config.toml
num_hidden_layers = 10
hidden_size = 320
n_experts = 192
experts_per_token = 3
d_expert = 112
d_shared_expert = 256
hidden_act = "squared_reglu"
moe_layers = [0, 2, 4, 6, 8]
router_score = "softmax"
normalize_top_k = true
routed_scale = 1.73
balance_loss = 0.0148
balance_bias = false
router_z_loss = 0.001
n_groups = 8
groups_per_token = 4
init_std_router = 0.0148
lr_router = 0.0019
num_attention_heads = 5
num_key_value_heads = 1
head_dim = 64
vocab_size = 16384
norm = "rmsnorm"
norm_place = "pre"
norm_eps = 1e-06
positions = "rope"
rope_theta = 10000.0
rope_fraction = 1.0
qk_norm = true
attn_scale = 0.125
tie_word_embeddings = false
parallel_block = false
extras = ["capped logits"]
init = "normal"
init_std_qkv = 0.0258
init_std_o = 0.0
init_std_up = 0.0258
init_std_down = 0.0
optimizer = "muon"
learning_rate = 0.0108
beta1 = 0.95
weight_decay = 0.035
lr_head = 0.00984
max_grad_norm = 1.0
warmup_steps = 50
schedule = "wsd"
decay_fraction = 0.426
decay_shape = "linear"
final_lr_fraction = 0.0
batch_tokens = 65536
max_seq_len = 1024
doc_mask = false
train_tokens = 584600000
max_steps = 8921
dataset = "wikipedia_en"
Below are experts of layer 4 (counted from 0) of a mixture-of-experts language model. Rows are named router (the router's row for the expert), gate (a neuron's input weights, with its number), up (a neuron's input weights, with its number) and show model dimensions 200-239. Each number is 500 + 40 x the weight over its row's rms, rounded and kept within 0 to 999. Numbers have three digits each.
After each expert's rows: "comes after" lists some tokens at least twice as common just before its tokens as in all text. This comes from a sample of Wikipedia text that the model never trained on. Tokens count by the router's weight.

# expert 167
router:490563521470473568509550451493517485555455516474519561477483443578450548523576539470493481509533532546520547432534473454
gate0:524506568462467511470572465497510466517446481480468495512475456544474544508524493473463478479542478536549480438528445422
up0:472504514416494500486549439576508494469498523512459451466542510595479478476473482572484493519495481553482509514507502481
gate1:511472535470513500514505461449487511483449538520545526465469498516536522466554621493509534451480538472532509456552445427
up1:560555537523540555467529437459450537531508508519535452440525541444494496472568499554518530509468563509408484473476478432
gate2:510509478399406544584465429477539469537441603424472529513510424528501520513552589503460486508469536565579572441507490438
up2:504502491416407532579461463475516477529450582440461507496517419515495523512531606501437486518491533560595541438516487453
gate3:469523559482484604568511444510591462521458535505427555550495393439479494566508508454480519510489547510523529535503446479
up3:482524516500489553569511435520582469493485530534399572554512406420463500543520505449481533515477536511501527537515461471
gate4:509532487461460524450506456458494479540462576508520592462478463534531518582538589498489447562508488524560492483498493462
up4:510475504529534511532514525559530520464494421464505444550486539510479495427506408477503556460526507485450486455520497525
gate5:508492522454471477449490443513563514536509537449531472504478462536550498502507511430523470549468533455461521498484514519
up5:499502463525451487543510629462506479452479507577426543535499568472459505524430558518530508429518499502530559509502465463
gate6:495483573453450540443513499475508450482513496481428572491493484520596614571547537519512504567527522490540493492505477508
up6:500472577464575522479533478517501468480512488475478549490493534454525590530463577488495506522499502447497492551441481470
gate7:493496540470473568510541511462561506431414554462527608504469462565495483494540642462420546444474503545538478477590394447
up7:510493527465481567514527494452557494427425580472512597526490459551513467486552639448413559446499506543547478470620416449
gate8:469510445448406544531499465482512455547508542532539523493569471470480522520508500522468463545504570452539497446482422487
up8:540457553535529535475467548508491546460479435470461430515455459511488459406520439482503516458528459520458526543498533477
gate9:464528461480544531475516434494495438508460569523556546545499391536480520515518531547454479546442523534597559539500503426
up9:512511537506523506500408532546473492502568407545498523531524505463523459440504468466500459490492434508450522467555566574
gate10:480544514420476489532460445522568487472418562485508479522481481494522546559544584501454502539503564574596546480530486510
up10:518584549459564492484498438498480524502454571532502453475500499534488525466534572524425456485516550544570554462508515519
comes after: ".", "N ", "°", "-", "(", "K"

# expert 81
router:482538540433490525499513482502518450563478543483577520474494448551498541522524532464476475530502538537571522483586443444
gate0:526506453481478537530456498466448514504533478478519531504509463480486505456526475538543464504453499567436500452475478469
up0:476496536525531463478543494535559490484450516520481466508483525527513477560469527461471537522558524451545523543501503540
gate1:501497521542426472517519438573486474470524531557531555454489529501517501452479531479429530550494547460516543486566557593
up1:496452453497510513493495508467486560564537469446495450552498489456518485459456537504535505470540424481520469507411448485
gate2:475505537460577491552561480484521526416459418492548521504500525498505518515534527433498559478554511438471514520535433469
up2:477502547459580487551563492477529521417444424491546528510497528490506516521532522446491562485553511439462514512524455473
gate3:494500472524531562553428487516480524498510489468576434438492475549515506552520531546632514541471499493461526488430552454
up3:522512552462487444451570516488524478490516503531421547559508528455501490467495486447389477464529503525560466528552446537
gate4:505547528453434522465466412482530559503440486493531516446506449450538548535534522511504488509548520573494462523596469467
up4:499513534458399493473473388476561528517447485489514532472489445461526555513536510458493533503534520577537487564611469506
gate5:459537534514467482427485491479408488470462534492548529470535466544490622556500513444541488416424458555528464536492494473
up5:457547529456475477465484530489446495502493555499477480492532463538493564571542494437561451449464510574520497507442534466
gate6:509513472531544598474453571522468526496527538527519463480475558541529545516570508491549573555531476561449537546540535474
up6:474499435471481455565537439504516470511461477460522515536519439449452450540425447483459434421513523459556436522535446543
gate7:488556505473521563490550448527505483582567497458559482473557496473527480509562456480486600490523449559514433525484491452
up7:494448518542462442517464547469494519402435481543437519537428503536476525478448537510531411505478552441492578493525503543
gate8:482497589538518556514514522544430524481507440459490572543546505575546477502471497488535598539499492459475568482551487516
up8:484516600544509541521519526570439516479503449461500575552550515589538469508479488501533591532490514475458571505552465492
gate9:498431452481471487468502517543470554531535565525498510558484448514508513524475489559433526527537526522520510486513507487
up9:495432477488467495467511527531478565519516584528486518553477451508529522532475464553426518518529529531515503491503494476
gate10:499522494511529458483462549556478565540524484602584510481467558517484591536445543453471470424516482499530499566437503539
up10:458443530514508489535429445472500531493496506460437452558575503484564469554563506536495497502512493555520459484514540491
comes after: "\n\n", "==", "===", "\n", " ", "Team "

# expert 21
router:510541516455472543519525471479527478545454559493543514494505423590518564520502529466439447541466521543542554456516457441
gate0:494507442489463519501491410531503497540437453519573510499491518541518532475495538536558447505465517459473533599496502522
up0:491508445491462514506493419539503499532431446516571505496493510545511534466498531539557445513463517459476532591497497520
gate1:547491477453428524547543529511519506550521481517470472458525490499530535476507472462573477501494519502516541421441437541
up1:462539500532523518453474469462500500451453540475536523524484457532463489571501554547369537514526490479464442574519508447
gate2:465514414484481469453535434503512422470554539510495503497478486478532502520501515462488477562503492451478468516520498551
up2:533485590519524514527460548477485569531427460483502503514511525527462509492500489542506534449496515540517529491503483450
gate3:504461466519493500480520566505494546519463447502480468510496499470496446461525437539518529485494474379530451534494472533
up3:450516520495523478533506459499490455532563523508522529489484535524479521494460539443472475539517503585443532491492564441
gate4:486412461489487507540534495463553496555484504505446561478454520486533446551525476487473460519439471600454480515559509486
up4:485410465501487502534551496454543486548475509514442553479460539486534436529525457486473455543426469582470479510548514508
gate5:576503600467500501497526590543478558606501502422506520477487530502464463540464464523454526528556477495491484430475492538
up5:570494593467496500505532582545484574605499489420496521461488528510464459531448465522465522528549474484486483435467484523
gate6:494512428477435552525461533526572532528553498525585464507469538520441533542428587492490450503507495516498576465510503499
up6:516481531468435530469531507519447526442553424504419578530550501494531460448536446500527504465492513512530480467501468495
gate7:536529469468562563483514502493467512476550482555434511531481511577445479583447511533516481532467535522479491496488460514
up7:498505500507475509503577523514507506525543439497583508534597497523500472519525538579490444520543475457386546494499490520
gate8:511575538534474462570538515532455526524551503539491467448431505522556514506497547466541507496491469436544438498497486527
up8:469534514498552541439500537534506509559545503489514452562425548507523533546524542464521484507467524456490491594509441521
gate9:497498445492549478532540536538494494518540502523468543514561524514517533544515555523423491537508482553462470567465468477
up9:560534472428560455464441429461439545463524527547408560534482575496561497501468497493520570453538525551462492511449466546
gate10:527470619486524464482470519535432507529480492475506493484472496561526479561505538499489510481566535470495509512529483476
up10:463487374482440530549494506503497500477465430518492526493519510477504486452512453492470492511423465451457473478461457517
comes after: "'", ". ", "of ", "for ", "and ", "with "

# expert 157
router:503541571481465523538554460441555508524429587501512536495492423570533548536533526467462447492507537553571525426490485432
gate0:541506532508449463458521486474569440468517558421560384490567411473513542617495568518507549550493496495533552448521512572
up0:553485436544584521447466467484520455447515466465446462509571417491556446597498527474431547526505505563471543443537529533
gate1:454481492527505509458578543540542489474576483520509504422497498509492511476561451549508516506508476521535404508505507448
up1:442485490533533517471566549538546491452576504525499511406520501499482504480550463561496514497493476522576382511529508451
gate2:513520472501451608493498565555463615492472490504430495501499466493463549480520526483524564499460516462460516526457477470
up2:500521486508460610486509563542460618506478500498420498500500479492452552466514519499514554491460518464480503528445476470
gate3:559458585536411458484501470562586508438478474521549519479444502464517505553535478473486455551507508531532486557507463476
up3:431526417466593531510493526440418486558510538469471472514554498526485488454453525531499536453486493479470505434503522524
gate4:524515519562416595497555532481480527536485515526427527528517516450495474421505486482505481485519470526515451464482456546
up4:491520456485422490501465531429433500476500463429423517487531502518485532467444536491484499480512475471542540509517423479
gate5:512491517565510571519517557528489571544507528517472435492532501539527497530485483485527453412571547495422515572467523480
up5:487500483435494427472485443459501423466499479477528563507455501466464504470510520521472560589428447499568487440520480514
gate6:505450522513559465575492493515474552541495477561485533465554494539470503559490526559510473482476463513553499447464503515
up6:489547477487455514410526510472524420457502525438512495535452491476522473450511481422490539515532543485430506537553503485
gate7:502457507500506483557538535565550502485624561491485464469458570530490535521410536506500510551545564466527494476409502438
up7:504461490508508473558535525558555514468625548497483466483473554524487545534425547511505507547547547461510492452422514445
gate8:563560491559487540540540432483565461485520532476474485585544514457484508468602467533495458520584497517594536510512426589
up8:444431511435497460461460558526452547518473475521528540410469478550516487550420523480518519474433509483400474481494550386
gate9:548443538493635536530456527444482586551566471492519526490523430573480542489468434536525517499509477538495521461549517567
up9:544439543486614529523455547454470592577561489508499519484513427566473550486475440530500511531526480546504513482531517563
gate10:512514532479538447525529487418546533503495481558596548529461510474462452538554465551541465495494538508471499464500458486
up10:514506488488508547501463556558413498486518514471420496497518444504527509515502548452392569471494441514543487520536511478
comes after: "'", "of ", "for ", "’", "\n\n", ". "

# expert 41
router:466507505446459548522552470463537461548425542476554526441485448551396528537535553520472449536449541557561567443474476461
gate0:509519550488442530469558461501477548523477520482479480566467467498487555545531596478523454525521554504458436458489451459
up0:436519460483463541489534461533507533526506534474460404535541582539501517406512522420609453502558548483525503445514437478
gate1:509513559458549574523483510455579465525491545496543556532489463472476481601579525487510447504465553493545463471489504509
up1:503547553516540516543565511437567469504519559477542504512434449463475471525604560505571445496499547456511477481515524500
gate2:473529483490446518545436465572513476569465490489536473552481532555500446506569546499459536537534494565539493395496509513
up2:522469521532535501457583561452493519411550508512495496472506456473493534472448433501526475460485492478439475603475465505
gate3:483517547483469557510514533525490449499507539527505598554462484501557585549580532477476478553526522562466530431525436518
up3:513472412533504485490442461542545520494488511434481381466535471492445412450441490535517538451486438446518431560516551513
gate4:534592515436496518481481454516498566543463537416478538487409504545495566577586579471493539474522498511425526464547486522
up4:514499530515521492497481538574502509499439565416494476442444483490529537562519537469532515501497500479496470489499478504
gate5:487507460546526544477501478466553476573473584516492516506464409510513553590522478556466493496523477505534490465529525441
up5:486458532510541551513437497489561575549517502534507602520481567505482542582496445547482517544517516470450480469480512400
gate6:498480528462514535487538451529513506496547571523541514493474487511494556470481516495545489520493493560543475495492490470
up6:513494483469441536475474447549555445486458543541542510490431560482473524464508541501556460518496473540429491439473487480
gate7:460498580490479468498482433522487487520397512589486559514510517522501533538508622513463509491525509489506511530545484541
up7:536475407528492549483537582450515536481591518441499438503500480467498477503502401451526520523467510525498495495441493460
gate8:518537530464464522523495421498534471539484526503441522512475428550500598518504574498461511516515552544558526427538463438
up8:468456492512529476483527592500516490476480457468554471514518541446505410512497446506545490473459488482451477571462513533
gate9:493552430492416510590521488503504487519556505457500651510555531516540563481542480436513475532485494525539505521461510476
up9:493549413485431516575518506488488504504569504438502643514553539523538559465554492444532484527477488521529510513442510453
gate10:530496467449478483408560551473461545520476494475536583512439456560527506502554517433555474560547498537517508543529489423
up10:461502510529508481503523451520494453487496491563452452436486565450499472446489447546403560503499559506490491473548544578
comes after: "-", "the ", "a ", "- ", "s ", "ia "

# expert 137
router:508517509467466541503551475511546418548438546453485517507464414513444560550518524515479478539426520532550532445510475460
gate0:542545520507491576521595520457486489525545536479505497503471511517504497495529481477458464500529529578542474464476495568
up0:520507511502549529493562509472480561515519563498484469490470502546514481473522461527491416511542513546528469471459512595
gate1:506563471466451519522572495470535511556501500577482452551474534523491537524524500432496526534532575537441531509470456463
up1:520564501577470495469524430484533545611451585495525537496549462466438520487483559541465513506542488489481462533493404494
gate2:530497605438505451486520490527484491540466562425518543444509459482521566647485559492470522512419549592470530470456426422
up2:480533440497593535503536424478525504506538535513517415506516494569429516529587473469514502542573449510402498575485480534
gate3:526500560495412522522538470461516497480455457457487467485508469642547536494553458460504501584476520559456462467545455442
up3:497534543500405489463517428448571511519486433472479493466451483591590486473519449473465524547488474516500445528580476465
gate4:529518519512547466507487541509459494535501564472570472521476494510523539544503552466559488487524570622522500392536501533
up4:505529476493482444531543537535519573535505525469496493490515482549448488595552443417440480512488603597547515420465472513
gate5:524537483445486522510455511473506495537428505478430500491576506498550521558548554555466448508498505580491513494507457443
up5:545592430531488501441473530501580532543508462516508452537560529532621522424543507534503480549516512587520526489564387421
gate6:454474463462481577517504415478529508544499537536493416486470495562489511500538478495462505585537489604531507499474500463
up6:528473537520506361469454573523518452448463423442483588511529489437492480484452488470517525444430461434517491511544539544
gate7:460494526462451565467540481517561459473431467524521577453493524573562586529578492463484489526486560566557521476481498531
up7:505432541490467535505514472483573479544416460558528622522513532570544547553515466417469476545505499489551525444519485519
gate8:472512574487520509589529429461489494536482515461555517479519456482510490522552504500497480510514569514531532516477513504
up8:502456440499501502490460497543554472533447493513466463491481536544537540512451546528527525512481449565504481542535422517
gate9:449537554488511496461547533534562426475442545487556553521479477450447506505486461493448508482540575513545445475541532491
up9:549500451507426467493490522494399523532612495543472479464514517572525564503514561530512500511482389465494544505435442452
gate10:500457534453505513579483573495524504581378525450521535510511424482510482536524552535511438495487506503581548484457479528
up10:462524438559460577488469371498500479405619483536473512516489615509487569514472438499498560540513495482518449490571510471
comes after: "| ", "- ", "by ", ": ", "his ", "and "

# expert 109
router:475526536444461495497534493538529469509467545473541575517471485543496595529477560456472482533518548535573526449513498440
gate0:504509499536501476531493578463513454547526482424474467523443417448517509554513473539446509505440498513497494439498466514
up0:489483486458494528464513416539494542466486519582532536488556576555482510438471525458547509495573501507487529568496524493
gate1:474470512484501552524518533488532586499459484478486612495509533503413508524430548565434478492520431475479446522522520526
up1:432509497521415542551503486481520521528448524463502532541499485512462515473509547519487423506527393478466474606461476512
gate2:498508525538512538523566591513528465468492505488472428486537515596462505517517537488506499490515471507495483499537558548
up2:503499506520489538503566614499501443479453494496484430484501509556496512530526532470509497505519498509511457506517540540
gate3:543548521523453468610450492468462512501603513486497485491456517539518508543469453436538468436527466497498493485513464532
up3:457445490466544535402558512544567474485400482491491502496549483469498489477527545568465530551480528483499504501486558473
gate4:458498506492554490443458555513470484483449510508431469528462478505480540545544530527491468542469514431497440464585500480
up4:535510507520460510540519440494521510518533467466551532472538508493526450465462488485511521441520479576513568537412484530
gate5:495460547502473498521554490439534611444557493497524465414433506487553481497501567443509473510511460579534513460567468452
up5:497474541506469519538566517415524596439556491482521489420431497462548479509514559459497491490489453559522510486557471458
gate6:500512553532426500497538532519571453459506503485529497504490523432510519524429492431406491452542527529436469458479487507
up6:511493457468567502514463454481427534533496486522459506478488470562489476459573515561593513552449477470570542538540507502
gate7:476483500451483418448517472585479484531442451483531443444494510529525507506519484466485526573543446480558495490500498491
up7:473471475454493417453518495561490444552471471495516432466500512482535513489512476454463539568563449515527482460525544493
gate8:485535543474511573532496490473537470556527417530512552531520444503498489483502489502472474533501444466471558453441468551
up8:488470489558418403464449524487463536440516544514451503472507560504518517494508488488519506457496572511513445553530511452
gate9:499546514510459458521503548473521588493445497522529525470460537464556494500461463482487444469505488554523568453511568538
up9:503447490485536548486501445532493411512568505461471477529531469530447516489548532517498546517493504445480426551493422464
gate10:467478566495550519459467548546462529489517491510479586441486568494486552499469522498500525484470510547573506493491520558
up10:533520430500431492531534457448541469526490506484501414546515428504514458488547478494512455506531483444405507512496492439
comes after: "-", "first ", "the ", "–", "second ", "th "

# expert 191
router:483524520448460520522527450499540513548409535486512536498514434539438584543524558500462471498541539556540584426496504447
gate0:498542511479421545546457451471516464547541550455446572511454479529538459538489488542492507581459480526603533474490441502
up0:485535508501473568585519482506424412565468505475565558475541436461487519489446566533466530514457477374507446621490441528
gate1:496534558491533497525499418502565528515476559534513453548498463537511533526516512485536524549551593535549487522493514471
up1:498543566504545519481496415523569483501488559531520457517515470575531519525496502484575532504571543534601489563513530489
gate2:521538508500531528453535461485462484473487488453485514459540533479501489535489559468468524497476545450535452438539478468
up2:539553555473473449490581492514444520461446560522548491506496533427472494555430522511484544466457423480549515496534453506
gate3:477578533485503517468534444528565501534495514437542515487506474514529546533493518481479509551523554522449542490501442480
up3:447569551484548532481556421518546495527485492462549503483487434538536564577471564449460505532509516549473508527505435495
gate4:474482436515473545517461529478496455540466552546575558557568514587517580472489547463536484467522517529557469477506463433
up4:488476443510518544513480529468486442547442581528548590553542498555527571468492544462527460524508551542534468453489443420
gate5:520558542484491530503520541479555480505463556546547506474474491518580544500507536478514509516463492501568538524520519513
up5:523538601462454521496534504505589446507433493507463505431481455487579522499510541490514486517463539521480524550529501530
gate6:475579472442535515483564477482514491521467438525481474561486533592468473501607560523406464532467576465492566451516474486
up6:466444523519568436482511472502487457481510393506510498475494451529528526499486531479495475503501525547454506466488533535
gate7:527508562456456597528518425426492434552501549534591490549437483539403544527493555468438403540492448511506418416487480502
up7:486471432543537407460476577609488556458504462462444515447544508459570490475506461538563570473503567494492584550513537522
gate8:474534556470486510504478474486451531493483454493509471503471522572498487436501475536434459517461529539505583440521525494
up8:510529560533467512508508478462531494537570510455467398500483494451534559460525555471538462469498493525530485566432497477
gate9:523487523523535566571449448472480441517538553408564560560463478568465500506597508464428508515524489527520492500548515479
up9:472494484445497484447535564492489529470494432592447421483531508458543469508390488494530460472472525515504513458453529527
gate10:479533472480505527454507490523439465521524495495593487544603536534541524500581583509459433519499514536629529490550449512
up10:474488503465526552452497507520460517527428510503483534535525524454526581433503541496532479548509498497510500483500478512
comes after: "| ", "; ", "–", "(", ",", "/"

# expert 179
router:520551564464459584498549485436618519516457516448506565531474470561459607547519513513418472545571555561542503436526468428
gate0:446520532469476564523484466512523463521425522462506539502499444522490475576643566484546478551472499557571545464494394506
up0:525480459528515437460527469465522546491551470522500474495512526452518521486425467473448512422524497491416463557518580496
gate1:535508511457521540554555470502458475515471578488498505515482465551508546521554558485537475479446515498539564431507501470
up1:502474503514604498499419548469476611499574484531492494491483571483529395497532469551497549538542480525494391530518612469
gate2:488522567452491485539525517390527497556560506463493532524519483506510562422558544493556446520519529480535506502538459449
up2:489505553451482468532544515397497486558579498479487553522499472535515541436571540497562449515517533491546499505520474454
gate3:489518465506498488525556470498486449516492525483481572495447455488527560500544540458404502500472583491438547456486473456
up3:501546474494470476526556472518520485511479508457473585510481510482543574518583524473415498494455575483427560418513483432
gate4:508508478426563552524555462513453502452502505452484500540506477517488496430577539453510453558514511487493529474469401444
up4:454463518454414410460479387524515546393512512429514469482485516493457495490440500441422550498490516523474495512549431447
gate5:520494544418455555604493446518509454557464532438518525482517501544545542507481551512532472466486582505575583445567443448
up5:478553447567594503524523489482512559458521402571415487508511473505488480444459473464524480516490485440453447535518572522
gate6:509522492478418468536529415467525535543430527545494446499519505495525500505517547460479451506542592490510493438477519425
up6:474475391557477500522444496448485489452486479488468488512513457456480507490457497521464485537498499525474533533457477530
gate7:481463513452568518502517536543586550452431467526493523480481508553458517541515496507482476474505519468546481438552446483
up7:491470460534519512474479474514590429484497438497514463515497529484488491527551472549527440501497522472461541473506461502
gate8:479475500485504549504556506501465396453473527483530533471428445476526537496515593515465484522548452569555538558458472470
up8:520541477544504519531455511491543599512495492487473466482572547483506451540474372499540460483453517439513449438515525573
gate9:515421498453449565523534457536545472522441551504496466508445458473506528460475584503504479557446463523598525451532485470
up9:537548476511509469513528540451484505479485497514443474471504548548500475521590402476478503504501467508495569489520490430
gate10:483518497425460497517511458508537395529386496507504561491470473562472534512458554452421550632477517492524597471472537446
up10:511475518538538495476488525502445593432602515497520453477528545475512473505510455547591463355532502527521416484533478537
comes after: ".", ",", "the ", "201", "–", "200"

# expert 147
router:509532498452494585534521479489571501493483525433519565562473490529464536537499497515441501509458561600546528434536473430
gate0:526460496449464555546594489484501416525457566472552492523461512473524574447541531462448458515496521525486523440512459502
up0:489564507531506450469411528541497576476555462524466496479504471516497433544458486549526533482517484464551489511481560521
gate1:472453449452511527487508481500495424475469582591544484454526524541478546538537556546512493531493606528501567476452402447
up1:502528604479494434493432568448492508570553529425508552523498517479446479545459444541514460489517433496606460551499551477
gate2:459476521460470496546537543486517535584479518464549564517492447506479537471639531468517475533495551513458519447541437459
up2:453471524465481492542546535486531553579478534466552554512483443501489533481617524492487494530499553523461502441555418462
gate3:494543543495554490493474421499485463482523443522547474515539463488507504503487502437494477497454523541510509504547520457
up3:460533533526524510559484579564482585485476588441493522458496547535545509485478506496454509473565477464537478494453499515
gate4:481574573499507532539512475544569493488439543477544506490508460568549522573592453454472512522497522532468515482520451458
up4:514452427514536484471499454505474533395564486514506492505516536440465478439436481588548481462473456479442521556482517515
gate5:475541499459441520558543490461544524509449517468468454427501469505570472484601560532504491572535492504553530428519523560
up5:519496470485417528556500444424535483511496393516438414453522484515560459517544598550544574512567485454544522498478531475
gate6:521460604462473462528480495464518429531443507539509538512488526493513538544534597500489519521507534504516557403519531487
up6:501560407553512564483534489541476548453548456501511466444465501518502422451461409499523529485483446507482449558525456483
gate7:473540516522401542534489499485548430529510531485512517540472452557523538485497458406576517536501512512566475399522473426
up7:510459450474555517422447535466445532473426518476502435489527488468500461441466489577485477477481530533443556616469523573
gate8:476523475497519503424513525502502498470460490544537522515503548541526549498472504456421447531508495535520402497587483434
up8:520533472523518493463515486482537476516497500520477472500477552546485570536480531503487565493544460472466441510495488443
gate9:488506504457441463486513469493540478499487501442519519463498467469515468560506508515503487517521488585539512440435449494
up9:529467506492484530542544497527425566459487389580511477509515535484437485446449469545488552493463487463422480586548522545
gate10:477502532455544528570547527500579495566419492474521441488518449481576499554460499490525477491515514530538523459501462501
up10:519499476511439466401477481447430499463568523547473588539532569551434489467529510493502533510496480500474487541499508486
comes after: ".", ",", ":", "$", "9", "′"

# expert 96
router:527551528463472526544505458457542463523415541494493499482506429510477588556497538557487448546472539539536555469561486467
gate0:523524565482475481537457470509495440557528478520551503454411509463454462515550547474465480499531526573501519501501477511
up0:487462433463417521534551506476518534457489482501517545518507506527532540479553480421536512512538427420521532488490510499
gate1:508542557482495525543564401494524489526481458477511517508495511476482479452410500489545580447539451522506543488471463494
up1:523485451500529491477479572503444542448533461499479490461507458552505529512628532506529464548469551513519476503562540483
gate2:475530521463514453461538498484529545593485509501514577522428466554513551484534558511480491492523519509509477485472478535
up2:443514533454534462484515498495567567570506529475491508502448456558484521508497571494524478493552536508533487466453452511
gate3:527483558486518530519464464498490534451476510468463546453447486531488495471511469521493464515452451475520533369490532538
up3:435456437486515500509538574515571503598538507508552436528518532480511493543493513488475520494496549517527459607499473435
gate4:420438597473482509557544479501467508529480533465453517476444435486502522504424498533546540557502555545565430465463413454
up4:455518450535486489544520533517491561529523444566529564511508469467536517593488468468581566460524519445487539470486464486
gate5:477517488481442501437545448490485590505455515525552578491435527550481550468521474453448527488494523526578525512469459436
up5:505539537497570529448498498463501452519493491512501473519490546501508443438482443460427474560527394474428519476535505506
gate6:487542547501535518497455478551489464458468521542546528442520409538472487528458461505487519513508485479535500555548492494
up6:499514456489464459498516553443484556522521492453436477576489568469513541470559533486507490496502502492464477456470518491
gate7:511519547462504541514511552521520441491514553477496514444444544474556464532518531512557530530499526528493545499459401371
up7:497526584489582455589447534530497419551463518510525488482531588459503443582519490488451528493516578591475440476488547542
gate8:487431481439548501513512508516536472468455495507548520489528546612505548533516496476526435556572522450496482444540564493
up8:513432464430523485528540489509534478432462474491527500481510535609508561512487488516520467554580531456463481465515559521
gate9:547510493381530524457533473487560471431482493497479456531479478501466510465480516484501408529498499568467538471501537451
up9:428483465571486539562441536522449510545511530492505513485554536528549517516460507514515590516540513489533485549480465544
gate10:505495531498504487503473502401511488466551492435471494490504530610534502611497544504474531457428517524509479424472561480
up10:507480550492565443467536485403477518497468474444450529489464527567517477607496512529422556503468505478536467488515513485
comes after: ", ", "St", "of ", "Al", "al", "- "

# expert 126
router:516518503439441557510582485494509480554420537475532562456489445546466492526551557503499444540453540534514547428514462422
gate0:522570493488445615473526470530621504566553573429481543521526467556507582552507496504464500501527496543564488513528482503
up0:523562530474508501539483479476593583497494516472493565488486504589505507568521488522488541498531499526546449470444470492
gate1:460539495500492489509502422531485480549529546442508573519456467521526556505529479471423500477490524521564516472483418506
up1:515492509509504523523496519515492562427478477522478438507532501488497498526544499501556494492514515473475489499425586466
gate2:499543595448422495516480458506564498527468576484528489509478458558493529527516512467468511546498560538539527409529435475
up2:512487451498577472527506503545414458478510494563501488477497519452468530480503512463523478445516390478479485576510567486
gate3:498518470449501527535500422537523487506505536482469507507520432549444549506531544446517478530518524500473500442457468479
up3:491459411509480458549481444473474563529552531519498491519492493483551501545482509538468510492484516529532505598490527457
gate4:459510540494402495519408414475520469518488547537490529503492450512514527492612501490388527561457558490520547483503474489
up4:519523558416356457520501418499530526477515552500545521509488501550491568534520515493395518548485524465495517479474495480
gate5:433480458512471489508553506533473489478451423482506525526531525510497586549486522508491520505486530573485509425507443489
up5:543463401508484537458505555472487455555561557463519490445464498559455500482481583463548583554517527464540453496428592579
gate6:546535570530480502492516553522529393497405457535549509446540486521506509526455493466466507496506545498502474506534516471
up6:449531420531471430480466416476504538509547441467513539530477538470500480493516525469587507582511488474542483541416479541
gate7:478515583505482469487538492533662479520510477520522493517482418571505535500520465457463474544513475584481496456553450523
up7:524492419507491500536457514462326497532515497464501461509498576450484458478479532576530490445473529429498503518480514468
gate8:471511516468506574502478463534466504550459490505517554596438524553524600599508503569496524529489523499480490468445562444
up8:468513516472488564507472484532451504552476477514505552613444528537528608586508510574492537537491507506469484478441561459
gate9:443571512509472477532494469530560477542541464563546504480387582499498593564458504530566539558508466435576550514429560461
up9:470514542466537489488558519472483463487527498505484503464532454532511450437488529506440512437520463462538485529580420449
gate10:474493454491545463528508464460516447501445469475515584501510502531496551500545535451558462579525530508582457458481449534
up10:477463462471514459465498413456553432506538465518510559540533523557454523520526571434480494541533480491555489477487502559
comes after: ", ", "\n\n", ". ", "of ", "- ", "the "